config.toml
n_experts = 12
activation = "gelu"
router_score = "softmax"
normalize_top_k = true
routed_scale = 1.0
balance_bias = false
vocab_size = 1743
qk_norm = true
init = "normal"
Below are experts of layer 3 (counted from 0) of a mixture-of-experts language model. Rows are named router (the router's row for the expert), up (a neuron's input weights, with its number) and show model dimensions 0-95. Each number is 128 + 32 x the weight over its row's rms, rounded and kept within 0 to 255. Numbers have three digits each.
Before each expert's rows: "gets" lists some tokens that make up at least twice as much of what it gets as of all text; "comes after" lists some tokens at least twice as common just before its tokens as in all text. This comes from a sample of Wikipedia text that the model never trained on. Tokens count by the router's weight.

# expert 11
gets: "\n", " |", "|", ".", ")", "=="
comes after: "\n", " ", ")", ".", " 0", "=="
router:136100161125131065147104153107117024145120129112104153098191097124125151100087104145140145188065151199161181140170107168140132145064132087105157148137118139148098108106117087118175152112108096116091099154145107137125159111128125113069198099163149152179138138133180148092120144098077109163
up26:164058135085175134114176156123063099117154087150150170094107121139154130155135119146068152159093131148107098067196131172130099113110109095120186079157144112174125128090152128140185103135107125122103159144108148195095190086103103137153125105144125157182159181092126146073096126182118101120
up27:110090151069083151068107195124087138108134099110125208148136123129088159134159142171132090174099165166174159125138092164105057137096092120105142104118123089165120104092174080107123173134088154164117158164135124115152186157155092136069114129105079123173140155111200150154157145128125119094
up28:111061077096134086109115120160089082136137109123178090131113126127167144121126177129189115118127172136108108108189151137174112140139120128166076199151139100128155135038122179124154126063194101158081149129096130176104156135125139084163082127162101094119136079125136091085098131147137189121
up29:143138121113117139152152158015117137082091155106128120103122174132145102114133108123129067143163112138187158094112065127113147118109181127128136047102145137148174091109142139147098122075122147181175106100116175157188182106168110065102139162080167128147167133131113161092111137092101115087
up30:119167145074125166082119116116097144156143181125165167101155092032134142137112131138113127148100115178109117100181124103087117060185152076137120113109111160142111128106168132095138160161092115122145120162133144074198117123091121106170172150171165132129137125182094170073173168108169107070
up31:175107098110128138082186117153130134169110210113121127126066122126115116190078116105156083118118196114109172109073143039132070122076132105103128159103103111148092145121129092170131119105137098170134131112157077155136191123136134120105130129138140110147145109043174116090186140123153171140
up32:142173110096135163113097169144102083178116194136115129092090206154120140063133140163136109129112084097169092106119104124151109099139072146060107085182116184116144164105139108121115133125115128221116146053165098064108126086109116095111147143119134095120132189139125168099126126107149145090
up33:191123096154141091142164088127093072117145109122103141171088092159133191148202157137147114109118202157154102134145147161164120147074159122118149121133115061162117131148149113132083138130157097113132079109168090150126122090105086116092157073120150144132185135069146190162145079195166125107
up34:156066162180113102086110114134135105098183151153169147105127098190148204109034110089140100147111157182141155094099156148138099155111143129141126154100148146082150157119087106119129152131111111091082146214148118163143112096154119115098135158154087180178114080128136090111128129082088127179
up35:236127124148110094087061150147104097109109148106117145103108048118102129125135105073129115151161136123122112105139097126086154147090111177054147112164127129124129123128110121138177151173179065194108125100140160146117158159080172138108150157178167103171103105097189129150092103119082128134
up36:064119139122144076171189146144158104177124121099083103082159143114153095106046135133124148154110115170107092182099072074127091144138155121116108091133163152170134160127157144203148173151173131125151149167121178171177167170130164109063125091134150142128129137080105166098161132156148125164
up37:118100152133098117128127169037145106116175121147090144110157060060096049090092126133141122168145124146056138167158174091121143090081091058115154146101112143163163167148147093137139150129146129145140146155130185139112095116100120166155107172129172136203150154138096145170105147134134103094
up38:164137132108143160110112152152140181146109111079089125135153126145172092114151164168106115137119089119132165112086108158124119142113098146210131120190136138070170148133170090128176061171119181147126115080158059143103091120147134158055165163150082137193114197105161153140118151101139113086
up39:198106073142123099064153145088096107158157160060117179139116147130127147162052165136111086090132077201150156107152105092145138130072141109109137147133109110163137089137087139091168108097122113167133157159163164139168169109168144141104109102159105200120151060092125134134083147146106102152
up40:172213116119121127090060061175101123082151123113127137121086143131116139103143166091146110142122109156138112107214077166125169123211152111115110096176130139180095089100178153166129134064139125096072111136124118164125166156119085119109133110122123101179128100160145118131130087115151195114
up41:134118141191134133152145105149174132072164136193108105136117071073079098116124110068120158129115102113142099187124147124115067159117113147140156161114180138162112131115063095154176093156119136119132103136105134086141198149108147066106130136099122177201151170125133175076094178177108101130
up42:138223127144155138116127053141156119139133096087156117167161191099118140128125135186161137114099122109146117095116124156113126119167064138138154154125088113134083162062081080123168138075092149091095043104090153132143152144070129147068127137112146112167176119154145114138081150115164104172
up43:107146100124121106113182105113123080139130081155181167066184059087131172111118182100147090196095082181126167110162126198132108141124124092120151132105063155135109168078145094153122101131101150090129129138066165156103101146118112125140126171165126109161140158123120181108172155158104186125
up44:108162181076144084146091150048130117160154064164128119101111079071146142095116153066063144203133120130109140167167109197139159167137087085099181161149178092117092113130120137168165113184122110123088143140105092128129101124106108100155128120142145080141108124171105108135177151135122167126
up45:159112122120114180096150095114127138123083138092115140130097108113130159092105090124142091108121147141121135124182202103150179122083146070062144182104116159149148092087103162184123134114067144173111089146086167131165112113096140092176200080160118095127114144126132156162121135182107176212
up46:188131086150168101146112155159082093079080185163116107215118112154159079135094158060162124097133119077094111115123076122125122115146084104152108159076144162114191080070115127101198131138165076182146141117104105154106160149117123100118111092125146106119135104148108123102157125145151156078
up47:177093089107188154131080090153087120124110128117112188121210104171136154109117150140132124144097123112161190103126180129090087106084126109189161137134100132154118064158098110118166125165167128186161110171106087139155144186122151157106091133096126138127158065078133133139072134089128110066
up48:173130083198154122071162105156099079132179109094140103159113123122107095144122128071151092210089110160141166084175133128102078095118143088170095121127083110156103081057105163148127089121114138096103126140135103130167179112116114112123147110097126097098130172189171071175140094149125099102
up49:124142100124175143088105074143110090191084160158111202125157155108108142113129141147150156168077152143158162079159103129101167157121103062116121167163089101120091115119160124147120149025183086142116149125115087134100129132146141088136152152140079106093084174109063084124101113125084110165
up50:183171222086109141147112130150142112121091136084124158089126092109152164118128159215122101060133147158127173144102155143084092155143161130132124129115152123173093113093143130138139101146128178181078118117169135109115105125068105116044152181130154077147133089113127112131172128053154127104
up51:180111141088085100177103178117151183146158140095135154124123090161106125136145113131105101129122148173144101114153088131160150094134135086170122139165085163131131090127078121195155086135065141124075142139125109177100134082122061139133166179187131147119121110170132097130086073128102098025

# expert 5
gets: " the", " of", " a", " The", "'s", " for"
comes after: " of", " in", "ed", ",", " with", " to"
router:143126092165119140161140141066118115127115134132168122115181120093092142112160197085151128098095172152077122090195152147150133145078112056142178154142113148142064183123134095131148124127102087122109147163121153124164125087181115114136148145032124083098128134181140179172078095110123124081
up21:133049149105160091118085127085139127132127178140186170117121170100108125123157183144194112130122165135108173140124156170097146132146184150121133146073113108116172144120164103150147106121157089183128176103098151190161078136173072140079089146128150106138093129125122042147140108150073156089
up22:160130089178175091160134154118151115112143181090151075134064117142121096153127116127174178098137123137093171179134152162160131202100103129076116123092137150117148110090200100131163156126084110082122092136112122099141194073195143139086139151128118084078172124125125168128048136126135143111
up23:134144096178112120094149116073149132084190209103157142133131130113106129146147134079138113057078098178157175176169145144072104169155089074095193161115090174157128150104096146131165127151139120120100096158107122136115152097097092165045145126084139109116140101143103101126087158149136148082
up24:132151152113126090134140135002139093141169186134106162118140098093137158142163149057105136153115112129162109050093168160144117161152116124102088186194114090095097106138175110107122105109122109155079126090114134138116098120150159091124117107086098156079153176170100113175137150130072135146
up25:221121121114136154135106103144150104092131136113134125109149068146069172163117147094154117089151166108179142147168147188114083145118109184057159108124152150035145095144137107131158163092118136086162084172173089142143116140138130117128144086089100103066194145126093136098129086113144113099
up26:104160085125164124133105105137070130128115125138135121141128147074134151115107134108106101153070169189136082123126133090154098182110119066094103127145130134171083192157132103148133072095140039160093187194144138135176125140106184133179128150148086137146137158120143155040093169122112122092
up27:132087152117143170129107185131071112117111130115133103152101154138126092107148144083160114138121164113135125121133127112154168108155127123163058178108150093130097166079144138170092098149148163224103156138117139151126105134201139093128193147200141147053180105124099072182096077127130092156
up28:135167151111081108130123132165110143132147078141117174129109078075105135130104155079145083139096153156097101113180104136148156159082146123156135195138118173098125149113090102161150074087104154102140096121116089163207139082156111151178085137176112204152066142174089109108090085146137138178
up29:178059116143165131189067125128140176143085124126129072094172140182114071118156137012203152133130135124131177103104128144127144150096118143075118100130109158175132156148120090135103162152125099143178102141111123101109127092141108158088116086062132092126180145143119100158127102081130122135
up30:142194158133141126149113138040131058127144085111108109134113144087114228123190178089085149123093194148132125139089094092144116124113134108164127123141155129101109117105125091125118127154177066203120134137123153164148091128181150098122110099075105157104078136158108129108153146068162124147
up31:126144156128104082130107135105122176171134129111128139162125171108109227198113145137114113075102159082110063114156096173128099145073132109151151132077146093104092093097103077151142200141080153100147123158082120099120155101159113065144130127078115147105073144168166119135132187139173123150
up32:072098107134119160093130138143136100097136186154144145115098116045173150188144093138148080085126128182150192100097087082185095149114126142111159150123121083090087158105188098130152139098130136153163090138122141161144063158123199123091109133114183101118166135164122143158142197137169130140
up33:112120153100112149146116182032161143085161106116144119094085120114157170059169168065104121108124195142122099099120067130197090182120156093139125145148170135122101125120112086162146165108161071120092179100120167156131153128157152100067100107124113127103118132127167134147148140143198156103
up34:148186095098146088132105146120185124098098145135152166133157121122139141130155153101084153081064094121052124178146152106153093141098126085151164128133091153169051154146089157100114144146120128141101159190141133124152164117123136155135116101106075063159076132183212131091083122111089164111
up35:095163101061109125127143113140128096062158117105138093131207102086125119101145103121141149064098135167134145163174121100173181100194142088113160155141192107137140110149133062106214113148133083098107137167138147110157113100118123131131131149113140130074179163083114165139164104108140200105
up36:145046184150118133144112139125143109173096188083139096144132131140103118115121130209109137161048141137131099094127124098105095152098156123090123142130064149075100134118161125153226089096162187118138078114152193121115093106153143145102123090119147099151137100146138202123100114118103105090
up37:142178095100073127101140109150068153154152126132147097186166182080093160158151114094088101084110182137077143113164100135112134119127113095117154150166144128133144124102083108177125166151166131143135169102208120136155149090108123172114146082222118120130137133127109082154109162036120161140
up38:151188148126114079145137096091118156118155088162111132157151132082112127125151112068138159060112067105072112145164109158140139106140160091115108158090090094116141169123141133130125141089055139175158117097118143171197182082144156076142095152087085100099126127100168185141159178119112168073
up39:160121062080123102155068163154137142194123141141123079095132125171079168031149087173136168170150103147108100164154122105163089124115116066144190187110147116143118137099129112143131084117160098130105129146130106180164168150149157132173116107114082140130149097075109166068123134132114128177
up40:139097081145159122062098055152091081157091163119125124191182121111115112168198155118164108139187130157105143057139102147073120112128075099120111105086106146144090163140133110173126140114172153106145070135174143114163108116105148152130082125119162171103196136130099114099128100076080100139
up41:151143117139150164151134121064137080092115123170139167136155149121183137067092111039123122094163196106107149071179137156170126141104154100143103110150118130068136121133104102097182135150147142136123161124140103087099117183168092062123079108096152105115150110187151158123119189082184138122
up42:136182111122068126103110161134155137150121138195150105168138161076096084130171150083126102100138145128140174114128111106091073185136089130116090119151096150157075184153126112124115141066097153144141141130127074143114081133152080084108105151107123113148174189198091166086087125070084135174
up43:194155096093128140198120132145153127113095124112122100094136133110153088174200146126097132161148142100096125100109135112154081125137119109185112098065054109142115094076094104107126158113106141123164134140129149057147158124142130159202162118203078109140137098176160096099166066107131118178
up44:118201108106123106119169157142109083112112125096117166124131078122165176120204156130131130125079136146122168131145132118125191090134108140141050111136072123114057088119154079140137148109188132090085091184122177115131172147115107155143139167059122100091130129175152126211129098125153097140
up45:165165109097117143112111118144190095166135163131118071179147168164128102119142154081193139081142092197175112066145125097105085177140156081152124182133169086094073165120122137186099142109170123171111126139141098128106127156139123178074139112083078116098171115141104126157119058129126112118
up46:169153107151081143111128086113159121081105114133121108140144164090184033102160134073153113116106111167133185119090147097150136159111163109108096118159087166099150170076139126141098071196123136101129164162163098121159123109140151101082140104065134158141153105119137104160053107176082174099

# expert 9
gets: "-", " M", " B", " C", " L", " S"
comes after: "\n", " |", "-", "|", " the", ":"
router:158067083156084147166095121100108141141149178064121193152119156068146141150149134111104106131101136133157127125094112154103136119183111091114105105106138134179105134124099155120132099153132195151164210140089117135242142116123156065136081117117082142113185118119111105155099109162160097156
up0:123165154157111135176064135106095090121156124110108135107152142108078098128171076102144133106139117152145118103086120145182065150159161060072152160122168113118095140096097139133138173184159199099120147134156073082144140102110177043141133109131150170129112109091130063149101161091177143138
up1:116107062141159147128056052117099137128170107096164116090139103152154065098154094100108137119159116141101093174111149132172154132126110039094150099147196147143156133087107059093114125135148086150143205147180114134127147125102102137172129115103138176110149184120110113153170080141115142150
up2:113090145101100154129143132084107120142170135093142182147084182186116167143121131137108065110049127131130140106197147185153077132151135104148090121100158088135148094094180158145126074147104094117088116134085108203128074135142107118169046113121058117125143103157165129136120117154144083118
up3:154076152134139123155101169090132141149109165072128215162153135095104186103112139083085138068104101122113161103107082071111161114133104109143145094161092166124121101164088067141142215193135146166134156140089123128142164109105130096104169153110124137091139134176140085161136135184158146175
up4:184115155096186094153105146094097084155171098112063102145099118146179157128143106151104097151106173118143178138106106133078100119145159125161132075078115134074114130125143165146157090107146108149085141143121104179136109172146129050117144156131119167098175083125135068122149068136056091074
up5:117158123070120183185119133099093101140113137130080062135126182131129177120160170103143119139068074133059161157166137100106094090135128106037143201107145163141146099123091110108139112139113140186123086133117062134175164088112082114132142176131121161095162162151103109131128087113142102148
up6:119145133124117155062167138095148111114166184105158179150128111183088133120122110107086046157110099051141157121092096127097143134103105134177135137100129093115142074121116047150142153137128148128115127211096197164145147137171157086183094126158126119159108075121145161169099104154147113162
up7:087124134175116089086103137124107133098143167157114149107140114082096103096170112161161165150162110096150100134127148114115101125164129143140139165098129063199058138114164076129159089059189141108142125118175133168182092165141110102099199126155074090116122202125152113119073147143158091125
up8:163092145138121115140087135180056071143124049139105152158102131118159115134154110156121056171110157125183126097126094149067172117140156142137126182169103134136107159142141143136133107123178132128093114132050093156129136105172107131165070105099079190108149142110173136104136071164187101156
up9:119132137063137082129142156116078111183118117126149119161105170141083182116140075183140078134142155066163147172086170112089169073124161107076167123084158114113136149148063105193178101115133178154137118120087098110186128109203122147122155150128139093108076155127108115131110167114135151136
up10:159103144133124142077138128093139112123129160168121172083106128132162162137104171076137208099099125164124140121148149174128061143143164112094104173129142125165123166068104172178155169158121084092174109112115081182156109037144158144105132119135130166098189120128104074125191113134090135164
up11:144147093113131190113144165157140116165133154082104161105131084106147138139165102134164136174091110098130024116179103136127093083115106137117167122098115141140129105137085157116108054131171142125113118059111158137167156107179188175137149095160073161110114186099130116150106123147134090213
up12:152118123150081150139200122101104086132141147124154149142174204116091134164151086090122037130095083206182080121150122142141094100181090122149104164165100089136123143127091152110150167161079101116091165095114125146132103096102145131196147168132167109136130052126115152132114088131125128105
up13:063128121106106179174137101103092166174147133089133189121117097124190107139129093154151183062139128135114130100167148166142071149109124128139129119056178059161143167111146175092062141182105130173098086109110108140149157122102173099113110131146140143116143117071163122145133180122152080167
up14:130157135048105158131148082134075119127122114123088080181109173087173071123154092080155101156149118139068157111109086144104106111183115112101125156155114094108146166111149133162189153140115096119127159145134091141127164126085176118150144088182102141107146160118105151117092095123192212195
up15:166155121133107085114116132105164120134098172157094105133165161097151142153146143135124084109065122141172180104116179147172088129187135092064134138052116162139133172091097077067091145083149168145107166184128088098136147134126190140145149124164099150138117127095055165141112087126093097170
up16:096143135157107066148145174115103082124100115089145136134146152187110137067125136145200112194101147094091128103117119131110132139083103126096166040102139172145146136138140104119092110134159147151183147147101113135165070064162125159185111150126146153117181099150078149136151065150177076099
up17:145167121114164109117096091070135176153145072084080072061150146096148160114135123130096146132120138172122120084109099105146149085111141093124172129162131124143125137132090110130163185120167177092121204111170106118188127144149117111077072160174028122093161168153142126120099139095130113164
up18:136085138151109121125071147137115066156102096157154133163101154067130044119155120183140107133105116143124151050111161218095162090097109125172120145127116072101123181128129120074128161192114124149177194147148145112122077147109157108138087103156121177103110123091085096092114131136107115133
up19:114130150190123142113152129160205095100145113100124166189194146111104111114065198125136178146031128118140164105104158128098118149159133102171129111116115138110098178073127120138123148110117104144131124123096098193085109169118146040135172085159100137134157084134094174116162114119156132114
up20:125094108059138082209160132085133117149121138176141138165171109077161166080140095118164124163105129119133157107123149124153137125148115107104203124042097090103076137113092170089142168126101167143157169117174098071179120130106163083135141117185087119114118093097077139136115153144143160162
up21:163119118121157111091138159097119151120131185154116144185167116098110107126090153118116036134121125132132098104107132110089184147166136145161060128187146091148154109151106126223111166154166140153137143124100139089155140100079083082144062184113180113164173109174086083121132105091120117107
up22:067091104108053087143099112081152136153123088141157091136126159069080122037165173103123177155091139137135178162119165153064123162143131089100153138168159203117102165100151111155128128134141087133097145129114108127114200141136155139117170103172109170109121129116083097161078134158128120147
up23:151119092098061142133188194065178124108159105106119136094124107129098217141151137135142141179130126102114140100107118127124130074151194136110146141112136089127122110134109127081067178129104137114191175170069095155140079119142123156102180122098098140149161100157183128171096094163136118183
up24:136111123124086127115087145119055144147065091111122129177215136179105166097227142140155162109103118136096126089165167101137148155084054093137096098155127154133128093178141067113120157098119101106141123088113126104168098134121113117137105148125097172095137146172122164191141135151160080101
up25:150117089091095099150084111097069108157122147101107155164123171061102109095108110148180113110107103094176149104098177106104148135182099100123129112074147173170089174150099174103162165161170134132163141121136183116160121098058148088140162090105117169104199098079123142096158116176113143128

# expert 4
gets: " ", "4", "1", "5", "2", "3"
comes after: " |", "|", "1", "4", "2", " ("
router:125109083062129138122115160147127090168181149101178129081115089109101075149144087125155139148146164130126114143123156148146185158172143111177125112145140195169110134130105148124141147115049148144169169121094144091158158133135117156102121016099055151123115110118164170081083136104130160081
up5:164151103113153144095087088136113179135117064103146132115133169122136151147109092100183073161116104169122081117128110109138083136108129086186135112174129147198120085082161139120078200156144126151118159138119066161114162067148075146052120126117160151119110135130137121171133084066124135190
up6:111107157177144103113083119145114091123078199166165126136102156152145140143153139128115135085170192143189093062153134166095149126142053118140141080100108087079157116156128074119184157174067144132126141189108143090134113103082164179130124131144113137133111137088130174155105108096093166074
up7:114108154152133141100090183115140131196102147107143144116101052168107122172164124110108126127108117108112135143107089101164180173135135144103167117142164115187122082129161120156115139154152151172102130226074081119138156143135010138107164118132077098077161117150138161117172155145137125159
up8:104134139053155112055137091116149075125094101102104117137122134115138118129129095095128207185103172094138155144127069132113130093160176139105114139157151173147134094092104158202155171092134177119109135167094142079137132083144088170122180125127108177113110107177126094148139089062155139183
up9:120125130111183068115095166038122123152131084110089126152111122131136060163148088129145121142162129175096097152135117181177176126106115059153139115123132127142200124198149119153172179127133105129125108142125088110117137113111080150162088106162065146096105102138144156162132090144061104062
up10:142153119161160109104130128174112088162086125095211125093215148058169116072077082111145134144144106101140157138090074133150094073149148144196097126120144136152112145129112126145155128144140122037146070148109148152137140123170123132114186079104128139179077165103104143125164129100120151150
up11:138135106077138129107057117138109124068087083139099207104138102125164119145125110113122140153129125129132195136107116165109134112106141088205155136139162174170120052110116113186153224161150110170196147153078109156124161152098137115161108120177109160104087153100100154149151112112149116104
up12:107132070051146064119078156107094104163152111088163128117139101164119159133173116211140101197121136109145098077089135136118131135166106102182135126135172161187079127099211059115158147123112147164146092110147105133120148154128147155123068158067102088121129087102145127115132149142132126138
up13:081115109064091153146137137117152115154148152146120158069127079081148138102119106129091084168136123135061057132104082111125110155110126141174091199112138099143173158152072175121154120093108105068073068108126124094160176104132117119159116133138128182163192091113131183132135156164127130178
up14:109037081132134142119079138147119105148139101140121119145078171101115104094130169117124105146100105183115159059097139180144160175157115155159117131150155104108109196093145146132096132142127093208134203103126182121103093121169163095085159130157116172101122083131094079153107177140073130117
up15:150124125188154141146110147097131100136061108051129082155136170149118160107135163137141078145129120206060144141144114105138152173145107114121106149125092178192111101077081084110117165116152066184170179108126113132109169106094155135062103110128173146162113148080135140130100092180117147140
up16:112123106155122103128150138188100119151147129129119130089211069140107068140128146131153142076170130137156163054140140112148128133117181114196053136151107129140118119108130097162157096026053114132185150111109060176130157152126095136078132139136093136109113141150126154082147123103154116149
up17:103158122109162136133112176136153122109148133134125200143148136102174136117161126143102077177076133121142108091125077130071161081121130113200191078146099122032118130137078143111129143167170143097139154140111083133132177147116149119120166107092122128128126063158186104143140145080138223131
up18:152111089158149122182159118144114132131228113085154127103142095122084080115076157108158094080115127142106087091123143111168157181098090080133086181132161164126156157127169141125215170099106117111096155081174151146131132130128077148079122168168137170139140151096131093107076105118114169107
up19:161135155111099184164121121139138125127158078096071131131073151125121146126097127122167150122142190156083087145158135111161153135134118090163139165142063108116115161118172100175112090068159111146082130148013139159141147055099124091136087129118164083119132142079137114161086121150131155194
up20:084121179108119170097180165086141109192149142136126157128145089135163105111131120120149141038087187112120090198117119137118133128104142139170145090109156133125115192141049136096167104163158135150141161045172111083142165110097146125070138101111174092161111151082147100098139116137124166140
up21:127162114133192126130161204062146095123108083129095130173204126080125145135133110115097157141120096174133112172160150118138093116062094134075153164061110163154161182144093159109158203133200090140138113164113179089172125120103136119092137089115103133142110140139122156108134095165142159125
up22:125158118147092166106078148166132112115160103161115150100145153118172098088144101051133167167105163094139104063158170118118128148076143110133061115137127119163162126099114069154122110143232146165104111150145133113167125146195107159126092091081169148128115135169150147104093178083187146133
up23:108135177128131128094111163113091144126116122109137116123085122060110143117165132122147081155071159118102079171117104143128151141059106176144103111116127188179147105127063090130167204174167137119161149095131087117179118164139046175097104091132101173131089124143116167085106119171151166168
up24:112126094073104124127090095112124117137166127149153082059127119125098150054102153071132143148143183160136139096129228115132145178132153083120130147156159139176121139128117095107130103162071104175180064165122108144169180112197125148121160138142112136155084118064114162136091176121140154138
up25:167098091097142149117083164089173148128177127103116177164079148129069164107120132088131088111059138136056118121136128138107137150089120071141142092099122156165154118142151151102119166113161152199156135137163167102200171127106164082149130092085140093100163122103103097150159158056116169161
up26:135101076120136138108051146091137144164167103120139145132183106120132189084175140148168131092157111116140129111131127108154153110117136084141122159091133118156106131089155167103115107114086150167170131108131147080214107153114188155054068142138057130165165108137134118103065141107151148209
up27:109115107053098084129127117122152133129078193092124149146166089110105169151121166106158191137124177165207145082140086133091149086119137129146126121069103141136087094126166113139132117046137125077168087142111101139114161162101136184083151116108133104155115109141176183157083098123153134067
up28:111157076098130117138139166190145125151119156174132173085121162117114146104118101075157146164064141114104075106116200127146118131114127168140114154093121134128111073116056169152129129128135175170111151075088140127161160127208143088183111084156099141174110095152221138145113172119137150137
up29:124155081146142162112157124119099137137166093088099107136114070078101076061134138114165124185147127189093127206172087132095141120108131082167169148099138108162148179156104165158153152160114158113114119105111093093155130109086088120122120180188104142130150082174148164100131071100114169186
up30:141189086093061112132159147049163130127172171082151084087125105120122187174121168075130173084155089115131148115118098149083146129162138137146143140084101129091154118146117166134158127091103074161125097122100097103133117165110167151074177153104133138115100025142132112151099150115089140162